{"n_layer": 12, "d_model": 320, "n_experts": 32, "experts_per_token": 2, "d_expert": 320, "d_shared_expert": 0, "activation": "bilinear", "moe_layers": [1, 3, 5, 7, 9, 11], "router_score": "softmax", "normalize_top_k": true, "routed_scale": 1.0, "balance_loss": 0.00514, "balance_bias": false, "router_cosine_scale": 20.0, "n_groups": 4, "groups_per_token": 2, "init_std_router": 0.0106, "lr_router": 0.00101, "vocab_size": 16384, "norm": "layernorm", "norm_eps": 1e-06, "tie_embeddings": false, "optimizer": "adamw", "lr": 0.00172, "beta1": 0.9, "beta2": 0.95, "batch_tokens": 65536, "seq_len": 1024, "train_tokens": 315500000, "steps": 4815, "dataset": "wikipedia_en"}
Below are experts of layer 7 (counted from 0) of a mixture-of-experts language model. Rows are named router (the router's row for the expert), gate (a neuron's input weights, with its number), up (a neuron's input weights, with its number) and show model dimensions 240-319. Each number is 500 + 25 x the weight over its row's rms, rounded and kept within 0 to 999. Numbers have three digits each.
After each expert's rows: a language model's description of what the expert responds to. This comes from a sample of Wikipedia text that the model never trained on.

# expert 29
router:457505505503504510457503480495498519492540501502517452501500507508567491496484500467454536477488519484490459494511482504487477484533490511486523445523505532497483472549489526485541507511515491501473547510530420504496470500527534510554461532
gate0:474513470530511516482508477492461531496504505480507465462463493470525538482529472506496473502493523490487508501497465461501470540465508509484504457526513504526489499473476455516528511508501530512481512499500493514523493538519492534502475458
up0:480476526470513498512444520507522505500485493477490544502520483500487501510463500506525506464501523473522498499526544509515515515517479505479466514483481522504520474514521510494448513448475491481542447512455506465469473469511518547515525519
Description: Plural noun endings and object pronouns, plus closing parentheses and quotes: instances, scenes, positions, them, him, it.

# expert 8
router:497501491493501538486457459505461503499523494487487514515531501516505523506503444576512502488502469507489503509521513460469475426511491504530493545464482451486514477546509469539532512509524473500453482453516452536484530479529482494525509550
gate3:515525481507491477488495502492470494511490514490501463499509492532533509484533481513524549527454509450505551472466537494527465451491510478485493506484526489504505527520465532516475515505530501528473515513543497491512490513519522478521478446
up3:529495473492501488497516501475518488535506524493536517518499514528519523508493451557518500513535470496496492525465533479453499495524495513540471472500490502473485505551488483499510499522493484519507513440465419537517487474514494489523549454
Description: Digits inside dates, coordinates and catalog IDs, plus title words like Democratic, First, Best, National and the See also heading.

# expert 27
router:524506449456503504544480517485505478527550525516529512524494526531518548525473457508501532488513514516520515549472459481477484503494502487530496513534500528548470485527493553527489508461490487548483522519490580518500542517517515552507537562
gate3:556521516503472545469501502474471489453530519535498542539477467530478506536524477492513505532478489486483508487509520507525538520535477482502548476505495512483512522539493478430507473474497443511506467490524532548480513468490510495533525468
up3:484465504474498483520502524503510437506491481493525448477502441473466511515517521499506519515521545475509535482483509466520511520475497511538531518486514480495514479478554463483502516548490487512481515494519487544513476508567512484548515515
Description: Compass words and beginnings or middles of place names and gazetteer entries, such as North, Santa, County, Sus|sex, Ark|hangelsk, Coordinates:.

# expert 10
router:486515492492499548515480551485503483507491525483495490506475508499520505452513476518539496484493497509510487470481500535527492474538524489505522538466480493500571474497523486491519474519505536475529520514506524516523473479489501486509491560
gate3:479505509488499530508466459482450499500540519515509448502484541528469496452503520566475525509460498525514489497512519510459521457474498527490496496486517484488515462492519509531462507463466503460487533510490530505478520483525484496500487477
up3:563545528485526500511521509506528515518517493496487491492523553514505471502491496479491513472520467482484545493495493508497509526493463488509559488469483525527501514496490537504538469527501556532518514484510474513518475511502487525501540516
Description: Field or activity words and adjective suffixes in infobox values and prose, such as football, music, political, tennis, and pieces like -ing, -ic, -al.

# expert 14
router:526508497534500507469496466491507509495534494498500466508471497500519498495522511458504518498486503481476505486479495532512504563500509499490499467480505515504487523479500513506511457511462518470506516466515444474503483490504487459478525412
gate3:490493496477483533449492489474512520471468520554484487499461499537498498479513464486495505481477470497482531458503514496556455518488564458550481520447505538521452511509478485479508470479520505517455481537457512533526495525478521544487521518
up3:518495483488497554488496512507519502490464459510502501490521510503506561484489446485528501477492506518488511514526463477488467510480486507517557490512491527493500513480537520481467453473451503479511478539524480486528491520512535498488517495
Description: Commas, semicolons, colons and dashes, often fused to a word end, as in Lavigne, Kannada, Piper; and ),.

# expert 0
router:496512491497534474478502520504512464502449475532475503510521499491466490492511459487515498473518465476595464504484525480516511491502479460503468458537499491492483548488495515528525509493519508495553540477438495531525534543490541485527466414
gate0:496461527450510492510460502488534519514471514516471467485497517551551491461520489504515551490524518531501492463488498504499538488493499509468505479507501494462504508526496529496504463474471524506498527511514497499543513508465579517530497493
up0:495481546464536526525472508527543488498473484479513487474485507549520493445459474484529536481454515508492501490463478472517520449489502508450490516530493492478524527503499538486504486480468516520519498530501457480551498495447532500517508506
Description: Line breaks closing table rows, list items and cast or township lists, plus some commas after place names, as in Manhattan, KS.

# expert 18
router:471535481490505505500499509506494486507541492522516493492503483501512520510517524475511544484482504522485517507514508513482486494519492507511492525496518520497498467522510532485496477493506485534486500500500567483520469480465495478525470550
gate3:507485510486456495460493489511487505519483484489526516517459514483483478536516538482519484542460486510440516455465482572525527529467448495537514497471502505497487475508523449470513503488510521502428514511491510530442485516521548493483503440
up3:463494520489481516509502478518523506492502456517486496481535510491466498510486475515460534515499510491465505525529476485493495508500517487486525509516452494466549565465497478475492484479471501433533511480499463468567549497501489513497488518
Description: Middle syllables of personal surnames, often South Asian, Japanese or German, in sports and credit tables, such as K|und|u, Sak|amoto, Beeth|ov|en.

# expert 26
router:485494522520478473487485525488486491495496519471532467549495524496479502499489497480530485509520494472423493455482481534501525473516538478484518515490515538464521521483484511488507488482518496474514498489579456498497457495498490476502482536
gate3:517485481471491461472543521540514483541491503506490476477485492487471497492529462534464478507488528512511496467507447531504529489505501522535462529524542517516494505498493476517494529530478474436500439522495522485506506451550485479513508580
up3:527499518477516486501527463507478520477491486513471493504494500490558524484498524493517521442458519474483465512444505508457470465537518505460522477469482476530525524535485499484527464478513496530443524481508485555460493515510529538487489469
Description: Nouns for organizations, units and works after the or a: team, company, group, song, station, school, government.

# expert 28
router:521498524502486509470481483456474486515571514482511527506523496511405487513484500500517528528508482495465484499538481480468499526453480518480526495481562497490514496545494500531495505502466496508418470518542536503500492526526517526500503488
gate0:498481456477502454513537522475536461543493492511485503493528534508492481507503549448487489483464491476434468512483526493489517514494487541458513509497516467531516500504531489521489503473528455512505537509519489512514505539546496469522466478
up0:520500517482520462501489494504527482516468522494501513495507514485497528511498491485457516478497500480471481507477488496487512489527459522480481523483535473488514520465464461479511476510491473491498466464525487519501503483533506508505452556
Description: Given names and subject pronouns before verbs, e.g. Robert, Kevin, he, who, plus day numbers before month names in dates.

# expert 12
router:508483493449519484474530474511481510490505497470524498475506511505439507475487509519486500509494491502533537507494484509530508557517510500471458431485519502471504461500515479538507481492482513467493535492487510463512504503518483500498510492
gate3:494474490525475484489505471498474487495533505500494468506546483543534488540472466480499474515547450490508492477519525479521500517497455498512546513515550513457537499509445519512521482480527514500526493485504469505515480499518538539522500463
up3:492529516514526501469493510459499487488508494502472519492455509518487483483550469494532482542481518487530484490532461525498497488598499511451504463471474493515467489514505499478503501440466521476493463512476520511450487474522474507503510532
Description: The, his, its, their and possessive 's starting a noun phrase, usually after a preposition or that, as in "in the", "Norway's".

# expert 23
router:492473550503516511531519478488531481502534481497523541475506490496473489526490495494508480512464510493519543517505471503475505508445477532501475513513506505541505479486500501484496489530490493491513453481463513511492532529505522509481515520
gate3:524524494471550510524491487517487488519448497460516479495522466546529528488493517480508496528483550502448516519489492554493468459507486510531561448482482486475482489499536511504495524481532479478483515510509483533532479450461540434515486468
up3:503477499476469517509486491455495498507494482506460494514499530421509495525542488485522506496535526494497551473527467504530552552519515452503554527455490457500495495501494517481535514509549530500503443508548535490513485466550484518473527485
Description: Pieces of proper names and surnames mid-word, such as Sp-ence, K-ising-er, N-ito, plus short capital prefixes like Al, St, K.

# expert 13
router:492519504485504505533548479535533479494443493505493510447516495502505514507493483451526537482528491487519471524490531509462511517459549535501462484538503512467502527499457508486551519476500529516563451497469503512488537525511524477503523434
gate0:486533482510489503524504541476479512440510528543464448504470503478502479488504476501484507534500487489494527500489472527520524491488477462483504507495499503508511471493496500466498501505507504493519510523498537527484487482481493482496450495
up0:476535463534463470512531493471520477501525538533506495526512465511483502523468487503522483496505478534535490498422476511484545496501521489484490517524497490538517472502477484491510483501497530516500505495540521532507520489497503508482476495
Description: Line breaks after headings, captions or short descriptions, and the == or === marks that open and close section headings.

# expert 11
router:546517493515519479485478487532491526529504497513517474504481551517529505519518515459486537502514518525435551482495466486503503488522481500496527495471462526536475530485489494511473507540516509483462465508515522487498523490505527508506506564
gate3:465523473503489523512508512493487480449525498516538546456534481527502514505503517503529472547496456532529476562499478534472498468482454506524538511450519521501497510559483487512461478472523492507526543517505514507474528529501494451493490521
up3:510553472512498510507458504479493464516478515534494498477479489527490522470502519464546512532503499495450502451449525521482480514500488492478535499527483493519510565472474466440509526515478503509553503483511524446478511487488492510483523466
Description: Colour words like red, black, green, and mid-word fragments of names and terms such as -ana, -umer, -ort.

# expert 24
router:517481533477518527475480522498509484517528515506496510489497491494511510507506488550519514515509528480460534468548494470505501536511517503492505485487532498506511496515496471485483474527494527514518514522465395550524464454457464511507532464
gate0:508517528520534520520511525536567496496490476470483489496517517495489547535500517519525526476519517528529505552498576533545528523428482513491483467509530490488521426507502473481483464472493501500506501512472507488493469497509495520477488473
up0:518487525490540491531494539481527494539468484513539486479515450472471541479471517470501488499483563484547501558510545473518507523525485527502489453539533552499473499499525483458509517484491502475497509489493500543502481525455541492477509509
Description: "Of" after quantity nouns (deal of, degree of) and words like also, both, most, such, much, nearly.

# expert 19
router:477488480488463501500514499509507534483530485513493526526475513523442518506507532504503516469507491505523492512497493509510484581516494514490508474484521510511506524453526444503468488507491503475521504480472513474504513495502468488484491478
gate3:504488528484493539532474513455455458523478521518539531528504489501497512495522486513468506490499527466491511537476507534474483493482491505515485531448507443478474510480489466516486497489502527513494459465536485481504562478525479484475506535
up3:495478501466506506482511443488489502490483509514468493519532451507489531478502541481497445470473538478466499463491535480461529511529498517525481553535505509502460532446541464507529508517511472483521518511463475500536491527457529493482477494
Description: Coordinating words and modals joining phrases in prose, mainly and, also or, but, the, to, would, could, and commas in lists.

# expert 2
router:471526487503453523488475519522518510523516496503491504510537481480485478502495520495513484497517474493452537523517539525470506484504483499501488525476501494507462464513505514529485501549524492506507536524500571504525503496487498523497504479
gate3:542525499516523552465490472494533492539500473490479498488516511457538519502501494516457504444495506529520491477514544512517489540496482526421502491484483494475530506510483507546492517457528475489511498496457497545484509463488499469523505523
up3:541483507482521509452503466510474482561486512450497485554520484496497460494486463515520515506485502505470488522517528470502484505497457528504505492517499487477475449502494504529499497489539462478531545541476496515512481498493525469506471459
Description: Table-row opening pipes after line breaks, plus function words like to, after, could, you, I, must opening clauses or quotes.

# expert 7
router:473482484532492477515503483486491485510561513494526508496536488480477479479507496502492455481497498524496493548483548512507484562489529471482504508549500493504525493513508481529494484485463490463502516456509511515505548489505477527481494438
gate3:521519515522488482471504536492557494523511489510520495492535500501452529488537476468454469499516480517561490536487554492545500490497529504524521484513471487516472478544508483498525512489482503484450520531492493499483544516455479479472477485
up3:480513487496478472517520493528571483484496448502537532513479462470508486485526471506480464513499556560501541503458501465498478519461522477519485529512465488533524518499511517488492537495494498507525535470507522517509500487563477472475503512
Description: Pipe cells in wiki tables, dash bullets starting list lines, and infobox labels ending in a colon like Born:, Genus:, Label:.

# expert 31
router:458517494466493520463525509507460455517520468512469498521503509494498472464495513516516517507479490442484418503476478490493450514510467546524516495516480490509475480494487476495517479513540498484446499500540518486494511471499494474545481508
gate0:472489502487467469484484509487459502517500491512483505460524510492515520470456466524516477492519474540502480487514541497533451478486528538496513476474508499501483514506504474489523469472498486488499518493497499499457485532484497514518503523
up0:480540494526493464511487536499503465522512504498513488509487473544494456512490486471505495513531480488500471521459530548503505463524517516445500490473474501543525475537491489495511510499495531441494510461510468451488507522507497502509498483
Description: Closing parentheses, coordinate and unit endings like °E, mi), and author years closing taxonomy entries, e.g. Breuning, 1942.

# expert 16
router:555507508496464501517483481477528447469556519508495522492536474524527507519556474483513469553496462515547481493487514498475495447522500476518506507522508531506469516463459480517500488469491509493515536483501517497496527489538521481477542477
gate3:503517510535488461519507524491512483473477479515509451513507492497480503510518530511533499511486472497473524480554506492490476524483491513469482517488486526508460501487525556474472508516533510547449482518496535458506494491538473496461506521
up3:488497480510504492519469491492461527522484539529481494531445488471508462461526486508498506548506485487463469489505531469537516507549481485496527512503541506490487520476515493473552501510467499523528454491494503497519476488473570498460483499
Description: Opening letters or syllables of names and words, often in sports tables, e.g. Car in Carlin, Tor in Torpedo, disc in discus.

# expert 22
router:518518487495502522453495468513504501506496528478482443502480463481426486515456492488497485520503505550461490470497539509505493512493516500500534507490526475506511491469493461487524487475486521531509510508457460488527435480504498518524531433
gate0:469521478497462486509507480502460529485533469501498470523490477488519495499503494511493505509508447492481499490454488511481526468458487524524444552505554501510467564497511487546516504540518481548505455508496526471503490491558510496523504475
up0:512533522532504460501532529540462564477522424518512484513476488512523481559485493515483500488529448476494478496504444511497535450481499501494477534551531533508486556500509492570461485509522507500499457542496510492497487508503495493495466500
Description: Prepositions beginning phrases in running text, mostly in and of, plus for, by, with, from, during, including, between.

# expert 3
router:516477468516509460508517479469533522493500506529467511501493516518544499524515547493470496510512504477505538505499526499521480466494457485516486514463470466491461507477526469492503536503548484469470498488488525491511490497509533498485468522
gate3:530449478478486497482498511468500497538518524490507501523457497555475509484485482496488506471518490522515488460531495516470521522499506495554480516505476503539501488467514522445513478505473506520524485559515483484509517472466492457465552513
up3:513518501499520487497484527504512503493479521497481537476487478506490479543464513496517537511491487476508502513492510482493437519505525495484493521486529534513488508512494492511537496475526487505571520460510494503515486503489503491527505535
Description: Capital letters inside acronyms and catalogue codes (IDB, 2005 UP), slashes in formulas, Unicode byte pieces, and "of" in proper names.

# expert 6
router:480489468500544552500491471494462492496460510497476524530540487493432467466528525500471504517488489525488492486500497440513482538496562516495454482448500421507514484501514524504480505517472517501486523524491460475505440463504518512528528420
gate0:511514487501532537523541519479501534502515462504524503490472480508513522526436542498517503519472492494494521528490505499460463527474485524474480491470509485495504516505495480510476484476513469492532469504507509474507491513532508505477520509
up0:489502471549476483469509481477518489522515485511486490479470516481521482554472468478503508468485483478521490497470443486518520510478498526559541485505465479509520532474542482516517467499529520538500496504500486503520494492526493496502483508
Description: Prepositions following a verb or noun, such as at, over, through, along, and -ing verb endings like researching, sharing.

# expert 15
router:537516523491502498551503509514484531490490517520465493485481453529527489505523506516501477495482506460513521494499492490537513462475484486504506466544457467508525529510508506512471522463485504471548481522510498535468530503485509490461516529
gate0:496507517526485514495497507509536520512495519446478519501436491490487498532476512544484539471519453491509484470499517545534549516492504478473491509512517556504484506471542522552475470472498500472440519520534507510510481487473524500470509494
up0:479535496486481515563534534511501539487514493489483524494487480490497492486520458522476483455544513518509548492512493524502506516468514448475548542518501501554469491460484502539503479498496469509504450514501470511449507496449497509525483453
Description: Opening consonant fragments of ordinary English words split by the tokenizer, as in st|aying, pl|aque, re|forestation, calc|ulated.

# expert 5
router:494509525509500515505458514492546530498534518510489520514474476474540473476495494543512487500512514477520495493529532485464522511467497530517502548463505509458470483516534533513504490492507498530496536474509484448480482517517484507509465470
gate3:477462509470548479509490535484480512486492517489543500518502552491496494493485529507490485504469512502514493500486466495485490482497486462430449525524446487489514481441504456476497487539504511500499518512489462486507518509481502500501520533
up3:508527471476501536534489466501498474489512518510495496450517557528530493461522518500474505489504540508500515574538499492494484477509529492503544529498492545549485493505505530478438512519502542536528550482497485535486504511510482498490484517
Description: Numbers and blank cells inside sports and election tables, such as points, goals, ranks, plus infobox list dashes.

# expert 17
router:520486531458475503510517484491470513494513519499518514487465513510526511504482443534518530496514531487516503490507492463506524435524451513466511521475518477511491506474491474525525545509445487533537442473519478483524462504501461498510490511
gate3:501490491511495485528442498489506456486528524528479524523518465531532462530526486477513557492524491520513499466475458503486521521515511465521514531529498495504523485522473502535494514495458542486508503486467484459465470498508544496475493477
up3:546505496517532506466456499490499506510526499520503481501515491507494502517506473514504492480510466497505512520463468508529441520488523518484481516499496566479479492498468448492542506534501530487504498480451514518485473508478503461549502497
Description: Number words and digits giving quantities before units or nouns: two, three, several, 30 miles, 15 m, 4 weeks.

# expert 1
router:477516497521521522496524499504464530525517482529513494527485507482490487512455479529467530525496509479461481529511464501484478430542487492503563541485510534466454486501503503492506537491470487518467458526544522504468486498467492516513478557
gate3:513497489491518474510515496467495489548516495501461523475426507506501525497490530525503490493454521500497551544500527507495548459512482537524527520538536489453508520489487508473531510469527490508520475521461515482500523506500517496523487512
up3:525542486528493481547497491527516524495529471521529485479454524508522546493494489511491437470554487570469537528494593521547511533498471504503521506503500494523461479497534564477440514506470487518465520476499529467515501485506504464457506451
Description: Final words or pieces of proper names for places and institutions, such as University, Street, Army, York after New, Angeles after Los.

# expert 25
router:505517502501511472537541495506507509494521467503534494513497504503467498532492489475461473479498506462434453493516522504496493583479496513467508522564496498468535478492488536485502495466472505499494480533518532472502479506469494513479518503
gate3:494465550512533492483518467555526492464498539463513533482465533461492515526546488504540469539486509510479489486500500471485467503550530530484519495523494489438514521487499505470538463497494522491453493516522503443502493482494477525505499507
up3:493516451555495500460529529463502480475514494499521522489514455530516487459496469504531533555490483525512497472508499501505526495534500460536473496503493529506492501528467483522509554525453562507497498519467483496493460502502497513496484476
Description: Closing pipes ending table cells or rows, and periods or quote-periods ending sentences, like ment., 2015., ".

# expert 9
router:469506504535525482504527515532460494520522460507503483451542483471509555500514486462526475469498498520532486524500497511481483512498482530508503506506486471497516496481485515515491500475501493522477502502501511508470525487485466466487566522
gate3:483496494527513492494487553500526507521519452514530463517438516488539547465516505534484488488539499468467480508484517491470440483490501523500523481524491493530552530507512527535529535464471509501527489486472514542529495514501519490480487482
up3:481512505509470510466496515484520483517496467455498505546549491518508525496520477494490494495564491556565518494498497489509486530460525517501491532488495466487480490515487472492504483488442519509496506492547495520462508523503491506506535534
Description: Inner and final pieces of Spanish, French, Italian and Slavic words and names, such as -ić, -ia, -en-, á, with de nearby.

# expert 4
router:507489517496537491467513483495544512512492504497497493505491504482487492507502458521471511502494519471517529500483473470472531446495483501477524492563466548511526534487503525487476509510526490492494516524513514513506493511510567485432500506
gate3:505529513492456506504449555469472518505455513499534487537497512463483506517501465513532514504506520525480504528466506528514523490511512522463519460542477501503499464530462536518488510554492509510493518515527514489491484483499522511495447512
up3:495510493508515478541507500499522478513503477543441520497494473517503501482512527468528514457504510489479498502509514514479498481502469521539481535483479516429459502507526463464507474501516534528477473523489503513494485498513505506503506442
Description: Single capital or first letter starting a word, often after a line break, quote mark or parenthesis, e.g. "M, K in Keir, (H.

# expert 20
router:508506490488516462525505533506508490529476506471509499528482510486561502469474547429501500491489506502461527477504471506486538463527512485531467461493500496444516525521498547476478514490520477513490508512536503477533461498493492461538498525
gate3:475496498507489444566480495494485521513499477474464483562486548468488484477473504478495467487518503516502488518506478517462516486532475530528505526462507512539560458490489518474483493457553520512518543490525534491450475444505505485525485545
up3:522500468503518511471519519533468465485484508448511476486464499525525527511523502451512492553500526476525498464458540545539472508455500440470507514529495453533491516525530469521503466481473503507540493513501521489519515486496519520513454464
Description: Singular common nouns and stems after the or a, often taking suffixes: part, end, power, list, pass-ion, end-ed.

# expert 21
router:468495476497520524512536489524480498501484492499489479519523498472528502494532496523512492496482482515519506509489504471531512493504481546491525488512503485484514496511510535514530491519503514556515500506454411504512470513534512497506530507
gate0:494449458508463456495514464502494525489500481526507465512522574503448457474498447500418470482520496492503538476497519524487545481508528467470528560522530464504504535462513501503493502508539507497494523454516501473485486505538473516519510524
up0:480463504479547450508475511495484517483499498458519520501472569500471510510488505506493462494497525470505554498451501497481532498512482486496492506486475472530508493483530498500505516527504521499502521514512476534521486505497512491533458518
Description: Finite verbs and auxiliaries right after the subject, such as was, is, has been, became, stated, indicated.

# expert 30
router:535478496502512464495477486498498512476494519502512518478479528484543485481506530486466488520492520490526498506522506500469491518500504495543483497477511505502457520503515454501500516482515505484548499506447536503497513541498458507483486529
gate3:468521459479497487531517487517457523502499440457518504478431557465521495487483488495486533498493523495505474501508503451507480457473472501511526468477542509543522499477503505465457500494514513540475523483555484457513455495530482514486472504
up3:506525511530503511481472514476490486502485506469450502505523518479484520496529469521557469506492530458492526498563479534487497509518520535448484486474499574491516492506492525480513477527468532513512518490502505514540507487513534533479467525
Description: Paragraph breaks and == headings, year digits like 191|3, thousands-separated counts, win–loss scores like 180–155, and dollar signs.